config = dict(
    n_experts=64,
    experts_per_token=1,
    hidden_act='tanh_gelu',
    normalize_top_k=False,
    scale_expert_input=True,
    num_attention_heads=3,
    norm='layernorm',
    max_seq_len=384,
    train_tokens=609700000,
)
Below are experts of layer 8 (counted from 0) of a mixture-of-experts language model. Rows are named router (the router's row for the expert) and show model dimensions 0-95. Each number is 200 + 40 x the weight over its row's rms, rounded and kept within 0 to 999.
After each expert's rows: a language model's description of what the expert responds to. This comes from a sample of Wikipedia text that the model never trained on.

# expert 44
router,165,280,254,269,157,267,271,192,228,179,258,205,196,219,209,184,125,176,213,121,172,134,170,258,149,245,168,154,271,238,156,236,178,163,237,244,215,160,276,152,188,171,181,224,223,231,152,192,208,192,223,228,237,235,166,148,209,241,185,297,238,172,213,198,150,223,156,162,163,198,223,150,164,163,202,233,232,169,211,270,249,197,255,195,226,215,236,162,153,230,228,201,214,146,234,227
What it handles: Table pipes and years. Table separators and the closing digits of year ranges, such as 1755 to 17|61, 18|72, plus time words like until, when.

# expert 18
router,164,278,253,267,155,266,270,190,227,177,256,204,194,217,207,182,123,174,211,119,170,132,168,257,147,243,167,153,270,236,153,235,176,162,235,242,213,158,274,151,186,169,180,222,221,229,150,190,206,190,221,227,236,233,164,147,207,239,183,296,236,170,211,196,148,221,155,160,161,196,221,148,162,161,199,232,231,167,209,268,248,195,254,194,225,213,235,160,151,229,227,199,212,145,233,226
What it handles: Hyphens, demonstratives, foreign script. Hyphens in table dividers, sentence-initial This/That, and Greek, Cyrillic and Burmese bytes, plus name-ending pieces like Jeps(en), Gun(ther).

# expert 24
router,164,278,253,267,155,266,270,190,227,177,257,204,195,217,207,183,123,174,211,119,170,133,169,257,147,244,167,153,270,236,154,235,177,162,235,242,214,159,275,151,187,169,180,223,221,230,150,191,207,190,221,227,236,234,164,147,208,239,183,296,237,171,211,197,149,221,155,160,162,196,222,148,162,161,200,232,231,167,209,269,248,196,254,194,225,213,235,160,152,229,227,200,212,145,233,226
What it handles: Heading and score markers. Equals signs of section headings, digits and dashes in score tables, plus function words like into, these, which, what.

# expert 52
router,164,278,253,267,155,266,270,191,227,177,257,204,195,217,207,183,123,174,211,119,170,133,169,257,147,244,167,153,270,236,154,235,177,162,235,242,214,159,274,151,187,169,180,223,221,230,150,191,207,190,221,227,236,234,164,147,208,240,184,296,237,171,211,197,149,221,155,160,162,196,222,148,162,161,200,232,231,167,209,269,248,196,254,194,225,213,235,160,152,229,227,200,213,145,233,226
What it handles: Office and royalty words. Political office and rank words in infoboxes and biographies, such as office, executive, ambassador, Member, and queen after qu.

# expert 0
router,163,277,252,266,154,265,269,189,226,176,256,203,194,216,206,182,123,173,210,119,169,132,167,256,146,243,166,152,269,235,152,234,175,161,234,241,212,158,273,150,186,168,179,221,220,228,149,189,205,189,220,226,235,232,163,146,206,238,182,295,236,169,210,195,148,220,154,159,161,195,221,147,161,160,199,231,230,166,208,267,247,194,253,193,224,212,234,159,150,228,226,198,211,144,232,225
What it handles: Abbreviation and name fragments. Commas, digits and capital-letter pieces starting abbreviations or proper names, e.g. Qu(ran), P(LUS), B.A., Be(cc)ariophoenix, with list-item commas.

# expert 27
router,165,279,254,268,156,267,271,191,228,178,257,205,196,218,208,184,124,175,212,120,171,133,170,257,148,244,168,154,270,237,155,236,177,163,236,243,215,159,275,152,188,170,181,224,222,231,151,192,208,191,222,228,237,234,165,148,209,241,185,297,238,172,212,198,150,222,156,161,163,197,223,149,163,162,201,233,232,168,210,269,249,197,255,195,226,214,236,161,153,230,228,201,213,146,234,227
What it handles: Prepositions, verb endings. Prepositions like to, of, by after verbs (referred to, led by), -ing endings (helping), and male first names like Edward, Henry.

# expert 22
router,166,280,254,269,157,267,271,193,229,179,258,206,197,219,209,185,125,176,213,121,172,134,171,258,149,245,169,155,271,238,156,237,178,164,237,244,215,160,276,153,189,171,182,225,223,231,152,193,209,192,223,229,238,235,166,149,209,242,186,297,239,173,213,199,150,223,157,162,164,198,224,150,164,163,202,234,233,169,211,270,249,198,256,196,227,215,237,162,154,231,229,202,214,147,235,228
What it handles: Common nouns and to. Mixed group of everyday nouns after articles, such as investigation, night, Committee, mission, and the word to before verbs or objects.

# expert 59
router,165,279,254,269,157,267,271,192,228,179,258,205,196,219,209,184,124,176,212,121,172,134,170,258,149,245,168,154,271,237,155,236,178,163,236,244,215,160,276,152,188,171,182,224,223,231,152,192,208,192,223,228,237,235,165,148,209,241,185,297,238,172,213,198,150,223,156,162,163,198,223,150,164,163,202,233,232,168,210,270,249,197,255,195,226,214,236,162,153,230,228,201,214,146,234,227
What it handles: Thai text and succession boxes. Thai-script byte pieces, Preceded by and Succeeded by labels, table pipes and punctuation, and the verb corresponds.

# expert 41
router,165,279,254,268,156,266,271,191,228,178,257,205,196,218,208,183,124,175,212,120,171,133,169,257,148,244,168,154,270,237,155,236,177,162,235,243,214,159,275,152,187,170,181,223,222,230,151,191,207,191,222,228,236,234,165,148,208,240,184,296,237,172,212,197,149,222,155,161,162,197,222,149,163,162,201,233,232,168,210,269,249,196,255,194,226,214,236,161,152,230,228,200,213,145,234,227
What it handles: Pronouns and verb -s. Object pronouns and quantifiers like him, himself, enough, little, verb endings like dies, exists, and opening quotation marks.

# expert 9
router,163,278,253,267,155,266,270,190,227,177,256,203,194,217,207,182,123,174,210,119,170,132,168,256,147,243,167,153,270,236,153,235,176,161,235,242,213,158,274,151,186,169,180,222,221,229,149,190,206,190,221,227,235,233,164,147,207,239,183,295,236,170,211,196,148,221,154,160,161,196,221,147,162,161,199,231,230,167,208,268,248,195,254,193,225,213,235,160,151,228,227,199,212,144,233,226
What it handles: Hedging sentence connectives. Words opening comparisons or qualifications such as Another, While, Although, Notable, and "known", "common" after "is most", "also".

# expert 29
router,164,279,253,268,156,266,270,191,227,178,257,204,195,218,208,183,124,175,211,120,171,133,169,257,147,244,167,153,270,237,154,235,177,162,235,243,214,159,275,151,187,169,180,223,222,230,150,191,207,190,222,227,236,234,164,147,208,240,184,296,237,171,212,197,149,222,155,161,162,197,222,148,163,162,200,232,231,167,209,269,248,196,254,194,225,213,236,161,152,229,227,200,213,145,233,227
What it handles: Table numbers and verb endings. Numbers in sports and election table cells and third-person verb endings like puts, loses, plus Species, translation, Directed headers.

# expert 30
router,164,278,253,267,155,266,270,191,227,177,257,204,195,217,207,183,123,174,211,119,170,133,169,257,147,244,167,153,270,236,154,235,177,162,235,242,214,159,275,151,187,169,180,223,221,230,150,191,207,190,221,227,236,234,164,147,208,240,184,296,237,171,211,197,149,221,155,160,162,196,222,148,162,161,200,232,231,167,209,268,248,196,254,194,225,213,235,160,152,229,227,200,213,145,233,226
What it handles: Announced/elected, infobox fields. Past participles like announced, proposed, elected, and capital pieces in codes or infobox labels such as Current, Private, Stage.